config = dict(
    d_model=640,
    experts_per_token=2,
    norm='layernorm',
    parallel_block=True,
    steps=8355,
)
Below are experts of layer 17 (counted from 0) of a mixture-of-experts language model. Rows are named router (the router's row for the expert), up (a neuron's input weights, with its number) and show model dimensions 400-479. Each number is 200 + 30 x the weight over its row's rms, rounded and kept within 0 to 999.
Before each expert's rows: "mostly gets" lists some tokens that are sent to it at least half of the time. This comes from a sample of Wikipedia text that the model never trained on.

# expert 3
mostly gets: "dis", "dec", "Mc", "acc", "ass", "bas"
router,144,193,201,212,195,101,187,229,186,168,255,193,218,213,216,201,163,213,191,207,189,200,235,197,193,232,235,191,211,164,202,183,199,237,253,147,243,202,176,195,208,173,198,201,173,207,181,196,103,145,205,212,176,164,194,222,209,222,237,211,167,208,204,223,250,214,193,221,173,208,217,181,213,148,200,219,189,218,191,232
up0,236,243,194,138,159,160,206,218,203,173,225,194,167,179,228,222,226,189,232,223,215,206,298,163,183,206,199,205,174,233,198,173,235,144,243,212,206,223,209,191,213,170,166,153,198,185,179,181,187,186,198,191,138,194,148,152,151,222,227,226,180,196,197,206,237,239,209,207,210,189,213,208,232,158,182,205,194,129,165,218
up1,200,227,185,221,184,129,298,185,208,194,168,215,222,195,183,214,190,242,220,173,176,209,176,154,226,244,212,181,206,253,203,221,186,228,169,187,233,194,211,200,206,201,195,206,288,164,166,224,197,197,166,194,203,214,211,219,168,199,182,225,177,203,182,193,208,186,165,174,236,189,254,223,257,187,160,253,185,225,196,208
up2,210,193,231,159,172,165,200,228,211,211,152,178,171,172,173,175,203,194,150,238,173,206,168,168,211,220,248,235,197,205,228,218,288,197,254,212,208,213,219,172,194,214,230,189,182,239,178,272,195,198,269,140,181,260,218,195,225,178,217,247,192,197,177,196,241,175,220,222,228,151,220,175,189,252,196,166,242,195,250,207
up3,228,203,193,133,188,260,193,224,187,182,261,230,208,176,198,190,198,207,186,188,216,207,240,208,199,194,250,206,261,196,208,219,211,229,201,212,156,203,186,189,196,141,240,178,208,183,228,213,172,188,134,197,133,233,201,226,264,168,206,190,179,154,238,226,195,197,162,241,169,208,245,164,159,127,194,188,220,170,217,182
up4,215,216,133,167,241,151,233,204,214,212,219,222,226,234,150,221,209,162,210,151,258,195,154,232,194,213,259,145,153,217,229,192,189,206,187,161,225,224,212,238,183,158,223,170,153,201,241,245,213,197,190,188,167,230,240,204,209,203,169,211,217,210,190,171,243,174,195,219,177,221,213,200,227,143,160,211,189,192,186,188
up5,190,174,187,201,200,192,180,205,198,193,182,174,237,155,172,185,192,205,175,176,248,174,206,260,182,161,229,218,173,227,191,207,217,273,165,187,180,230,207,200,241,181,207,255,237,174,192,200,238,156,170,158,211,207,193,180,213,195,215,175,246,207,222,170,182,210,189,140,175,131,171,232,228,169,199,207,257,198,214,233
up6,226,245,135,198,149,220,172,205,213,215,159,274,158,185,249,211,208,177,235,232,164,225,169,251,207,202,218,180,158,297,182,156,265,229,205,203,239,248,249,190,226,228,217,176,202,262,212,200,227,188,241,200,224,194,189,236,202,167,189,216,246,139,213,201,181,233,182,209,238,207,177,204,232,185,226,183,217,205,140,191
up7,179,189,213,206,184,217,206,205,206,195,215,208,194,248,201,148,201,181,214,166,244,216,165,204,169,243,167,255,227,199,157,127,179,205,206,138,245,220,158,231,217,200,246,186,205,178,213,187,219,214,188,163,96,172,230,179,185,216,272,229,179,182,171,225,248,217,204,232,215,176,191,197,173,242,132,210,221,172,209,191
up8,167,166,193,231,190,209,220,190,157,234,210,175,162,162,147,202,207,212,163,180,219,195,183,152,158,213,196,240,244,154,196,189,252,240,186,178,228,207,252,162,183,194,180,236,241,279,200,151,165,195,223,217,222,166,198,201,186,220,189,212,199,185,209,218,192,258,175,217,216,155,251,240,192,195,160,221,207,168,167,175
up9,204,215,168,261,189,179,204,185,239,154,220,236,218,174,278,192,235,183,195,227,220,194,163,142,221,191,189,199,137,170,148,177,218,217,201,177,158,176,207,200,130,193,164,187,148,214,201,169,258,214,211,221,172,220,231,217,196,233,153,211,232,223,170,223,158,208,120,206,207,202,238,230,222,243,228,198,183,201,283,184
up10,194,210,213,218,152,181,236,212,195,212,174,236,231,238,192,179,208,197,220,222,138,203,216,231,183,211,225,185,165,195,185,221,206,225,208,197,212,232,156,200,190,248,159,229,232,206,281,264,201,171,209,211,149,167,228,227,214,194,203,191,203,183,195,246,229,252,211,224,174,276,179,206,238,158,196,259,219,235,137,174
up11,186,211,216,198,223,217,181,214,204,186,173,230,233,206,202,172,267,130,203,219,225,179,216,220,198,189,217,182,216,144,163,184,191,214,174,160,178,177,187,174,185,238,218,205,213,230,224,141,150,202,185,226,202,195,188,218,250,175,203,198,125,205,225,227,170,162,210,243,181,210,197,190,244,153,208,205,235,177,174,208
up12,215,195,148,185,179,199,231,159,181,229,188,238,190,239,170,166,201,233,218,144,195,190,186,169,162,216,212,193,215,204,180,194,201,242,197,189,241,197,186,169,218,208,212,246,213,205,214,217,121,159,167,248,197,230,181,280,196,225,204,217,156,147,178,170,239,239,211,172,214,260,226,203,208,209,220,194,176,185,244,161
up13,256,157,212,219,174,181,209,248,154,133,234,172,147,198,197,167,194,249,190,161,239,184,214,254,176,202,203,205,225,221,194,225,216,198,219,197,172,211,234,159,217,187,203,198,223,195,210,207,142,128,205,188,213,193,254,229,155,184,230,227,208,233,149,214,165,177,271,210,193,193,198,231,158,268,192,218,201,179,226,209
up14,197,139,157,240,221,187,190,196,200,240,219,210,227,210,214,234,216,170,216,183,205,178,159,187,241,163,188,192,160,154,218,234,183,176,188,194,165,161,179,166,176,178,168,183,190,204,161,147,180,218,136,208,186,157,237,218,213,276,209,190,197,171,222,228,204,207,217,184,171,193,182,190,221,203,194,179,169,225,196,207
up15,196,266,175,192,188,189,160,206,212,241,161,248,230,172,210,185,203,227,195,252,166,220,232,162,205,141,220,184,235,182,216,199,217,145,182,213,132,216,252,226,131,223,222,180,195,226,178,252,129,146,221,157,179,220,194,199,217,182,206,205,155,226,211,194,241,214,240,234,226,259,203,190,180,193,237,199,207,248,195,247
up16,213,221,205,206,216,184,204,183,167,222,218,259,255,213,183,199,198,170,233,228,140,194,187,151,177,188,167,218,215,239,235,152,238,186,159,183,191,175,186,196,199,195,207,215,167,224,230,252,239,155,157,168,186,208,243,187,209,191,196,191,197,220,212,236,174,194,222,260,240,239,247,230,208,185,221,179,214,255,199,211
up17,241,249,201,161,232,209,212,251,198,202,232,181,170,234,182,230,203,150,212,116,189,212,173,200,182,191,197,137,194,172,152,245,187,191,165,193,188,207,210,189,244,216,218,182,215,206,227,135,174,124,217,190,152,167,175,210,196,242,152,169,145,166,190,239,218,200,245,241,207,180,234,155,215,251,233,206,191,198,216,185
up18,213,203,194,262,159,152,262,253,167,250,188,208,190,138,188,224,247,199,192,200,190,161,177,192,200,120,197,161,241,208,225,174,217,233,157,214,170,201,183,231,174,194,223,199,189,209,195,194,150,165,196,202,241,184,215,178,176,189,232,171,180,227,208,216,166,266,175,195,217,202,207,191,266,191,228,190,194,162,198,245
up19,129,171,214,243,210,201,209,190,214,146,186,189,208,240,201,197,167,247,206,207,168,161,208,241,217,212,228,206,219,172,170,211,191,229,200,257,226,172,165,215,211,205,178,190,226,252,215,175,183,125,219,244,205,250,157,223,176,144,240,154,144,278,201,214,263,209,161,235,210,177,194,213,217,200,177,206,222,220,197,153
up20,208,171,196,161,174,143,207,152,224,142,203,201,170,194,206,206,235,202,194,226,217,247,177,215,214,237,201,189,200,198,204,164,201,201,199,193,193,224,163,168,202,184,147,182,188,196,203,219,195,189,187,191,169,210,195,174,175,181,237,220,214,190,188,256,192,206,176,199,240,246,166,228,214,206,224,193,241,178,231,189
up21,188,150,266,195,155,192,197,231,194,172,231,182,187,160,194,205,257,193,216,238,262,217,96,225,151,197,225,241,218,219,180,176,181,199,182,183,193,136,142,216,178,183,176,192,184,256,148,206,217,185,207,217,174,268,197,252,115,244,177,228,162,173,148,144,246,201,254,144,219,195,275,235,237,175,256,181,235,185,192,159
up22,171,203,183,156,170,152,222,263,219,192,180,179,201,213,206,164,219,246,189,228,237,211,243,175,207,234,243,151,187,197,175,224,214,219,218,214,246,206,181,257,257,189,187,194,209,201,197,207,199,125,187,213,204,225,217,195,185,225,190,207,178,177,236,147,181,202,206,202,183,184,236,229,208,202,173,176,241,217,193,225
up23,239,184,171,184,239,178,192,123,181,175,120,235,201,193,176,166,215,204,205,200,174,221,196,167,169,187,125,162,213,255,171,181,192,201,203,209,220,185,193,176,175,114,181,183,222,146,241,221,217,137,152,205,180,215,240,180,248,185,250,208,168,169,159,201,202,205,198,242,197,248,208,222,203,200,194,213,174,260,219,188
up24,154,175,162,170,213,195,231,144,203,265,214,217,220,207,214,163,179,236,208,249,174,190,210,179,233,189,164,205,236,228,173,155,139,233,192,221,162,207,173,182,196,161,235,212,240,205,134,170,230,185,200,214,161,182,232,196,190,161,219,215,157,191,201,179,236,268,204,195,201,238,167,218,184,187,171,188,192,172,232,150
up25,230,218,144,210,189,221,205,173,199,195,231,223,243,161,175,277,256,172,225,188,206,205,249,182,231,205,195,141,208,187,213,216,210,218,237,192,181,208,173,178,229,159,144,189,180,176,155,242,168,164,203,192,165,217,196,188,157,210,233,235,255,181,136,219,244,224,197,244,189,173,183,226,249,213,195,198,201,232,191,144
up26,167,187,219,158,168,225,205,261,195,246,143,223,155,173,179,196,156,143,165,229,198,202,152,228,241,223,169,199,191,218,190,229,237,231,271,226,173,206,228,222,238,188,204,160,222,230,189,230,278,207,196,227,144,207,227,211,216,179,207,259,253,209,200,153,220,212,164,240,176,190,209,169,208,186,255,222,196,211,213,190
up27,135,196,182,221,208,182,196,238,169,202,225,173,209,114,196,171,158,220,264,242,218,223,230,213,164,199,198,221,182,186,175,213,206,211,221,217,240,201,221,158,163,189,181,228,181,247,230,251,199,189,222,175,204,246,163,226,176,225,156,192,209,197,234,246,170,223,203,197,240,205,261,214,173,174,205,222,156,297,193,207
up28,211,212,253,177,257,169,197,200,192,208,190,212,222,171,146,175,218,191,180,173,230,189,222,222,174,183,207,232,240,180,129,211,172,210,250,164,285,212,206,203,172,196,205,189,201,176,151,222,202,186,187,230,229,174,159,183,160,200,217,234,212,160,231,237,207,192,209,195,190,187,176,226,174,217,200,225,203,247,199,150
up29,152,212,154,244,155,201,142,196,243,206,221,197,157,164,224,228,189,229,192,202,199,164,196,201,171,202,153,184,177,212,203,235,219,214,158,199,197,226,155,188,213,182,223,198,185,170,187,139,191,159,195,208,194,175,163,202,188,179,212,208,189,203,175,258,157,185,117,244,196,224,217,247,212,153,238,175,235,202,161,221
up30,193,187,173,169,196,205,208,223,214,156,230,279,254,162,204,204,196,158,173,220,214,222,173,198,216,191,213,156,212,224,168,211,215,249,191,221,183,242,183,193,188,169,226,189,243,172,203,174,220,185,277,227,218,213,186,238,258,240,226,233,247,263,215,198,201,233,217,198,256,225,245,184,194,233,219,231,223,164,218,266
up31,142,232,206,161,190,205,256,272,161,258,205,179,170,274,211,224,155,178,235,193,190,195,145,196,220,178,263,210,138,217,169,170,176,169,217,200,207,154,196,253,227,211,169,212,189,220,204,109,155,178,202,240,209,210,213,184,192,240,196,217,156,188,157,188,234,197,236,195,143,172,251,140,178,176,197,162,247,190,207,212
up32,230,194,159,222,218,215,216,223,223,212,185,221,192,221,179,260,191,180,153,213,248,190,183,202,152,207,161,173,224,203,189,249,146,190,237,170,208,174,213,205,184,230,240,239,222,162,176,193,173,109,230,186,243,145,164,229,187,215,235,232,172,225,189,173,215,170,161,241,217,173,202,217,185,129,247,199,233,180,219,205
up33,192,230,188,171,165,171,165,203,162,208,199,180,211,173,222,170,186,209,261,252,205,206,215,195,183,165,247,151,221,222,153,186,233,200,163,224,193,198,172,186,242,175,179,190,220,223,201,206,182,184,199,193,185,250,231,228,203,225,179,193,161,162,177,190,164,244,191,189,219,196,273,224,173,197,217,225,181,297,207,192
up34,167,241,227,156,222,208,211,176,231,210,166,236,232,210,226,228,241,205,261,164,221,206,226,182,210,265,201,250,217,166,170,218,200,201,208,234,125,254,178,224,202,175,259,225,200,215,242,149,266,167,249,209,232,198,192,163,239,306,175,236,204,173,181,235,200,211,180,221,201,185,202,209,222,192,195,246,184,186,234,198
up35,170,146,262,223,182,209,165,208,252,194,202,176,201,218,237,199,171,268,215,255,165,174,179,242,181,213,207,224,241,181,207,183,198,220,208,178,233,176,233,183,216,176,197,186,178,215,213,175,179,181,224,177,184,193,238,209,190,206,190,121,203,172,163,184,230,223,239,193,194,244,150,238,251,206,190,221,151,227,178,188
up36,190,206,189,245,180,198,219,165,214,183,210,172,220,193,198,196,190,188,210,254,251,210,178,194,250,181,151,191,242,209,283,246,200,166,216,185,178,182,140,195,169,223,131,185,180,247,208,170,208,136,235,137,160,227,170,165,193,163,176,227,255,190,238,230,184,261,204,191,172,181,238,218,169,214,208,225,215,220,217,201
up37,208,142,241,160,139,182,228,187,233,194,192,242,226,225,197,267,181,177,233,147,191,194,173,218,170,216,199,221,237,191,160,126,192,189,203,210,236,210,241,153,234,145,195,190,204,168,177,197,211,248,199,228,204,243,195,232,203,166,202,197,231,186,179,188,215,221,154,157,236,197,220,222,225,186,216,217,232,207,159,214
up38,243,222,181,179,171,143,194,200,217,167,245,141,215,204,245,240,199,187,198,146,163,159,176,213,200,200,192,197,220,155,243,179,190,186,218,168,207,168,152,187,225,183,192,198,242,163,180,204,204,222,200,208,196,231,217,170,253,86,208,220,195,212,221,175,189,164,200,230,125,217,243,97,168,228,177,207,287,198,197,247
up39,211,166,205,197,233,184,223,191,191,171,219,188,193,175,185,249,180,174,270,192,232,219,191,258,186,150,192,223,152,182,192,184,235,183,163,205,211,207,251,212,213,177,185,182,227,222,207,195,197,215,243,193,251,225,215,192,209,198,202,196,169,158,220,202,170,219,214,243,251,107,215,222,207,189,235,195,207,186,189,216
up40,169,182,178,155,175,167,186,211,162,201,245,187,223,251,183,216,208,176,219,188,184,217,216,191,253,180,212,231,262,236,232,192,186,239,211,133,170,197,214,217,171,207,240,127,227,190,198,192,162,226,185,238,157,246,217,180,172,227,168,177,197,197,179,220,241,180,198,238,174,203,227,218,206,234,216,176,245,160,227,162
up41,180,182,209,212,139,154,186,192,248,163,203,223,149,202,244,217,182,195,176,198,164,181,158,200,222,204,230,169,111,188,175,217,252,182,233,172,243,160,237,199,245,234,222,247,185,234,133,226,139,205,162,208,206,216,187,186,216,181,180,195,211,184,205,186,230,191,218,220,227,223,169,234,229,220,208,173,238,196,237,197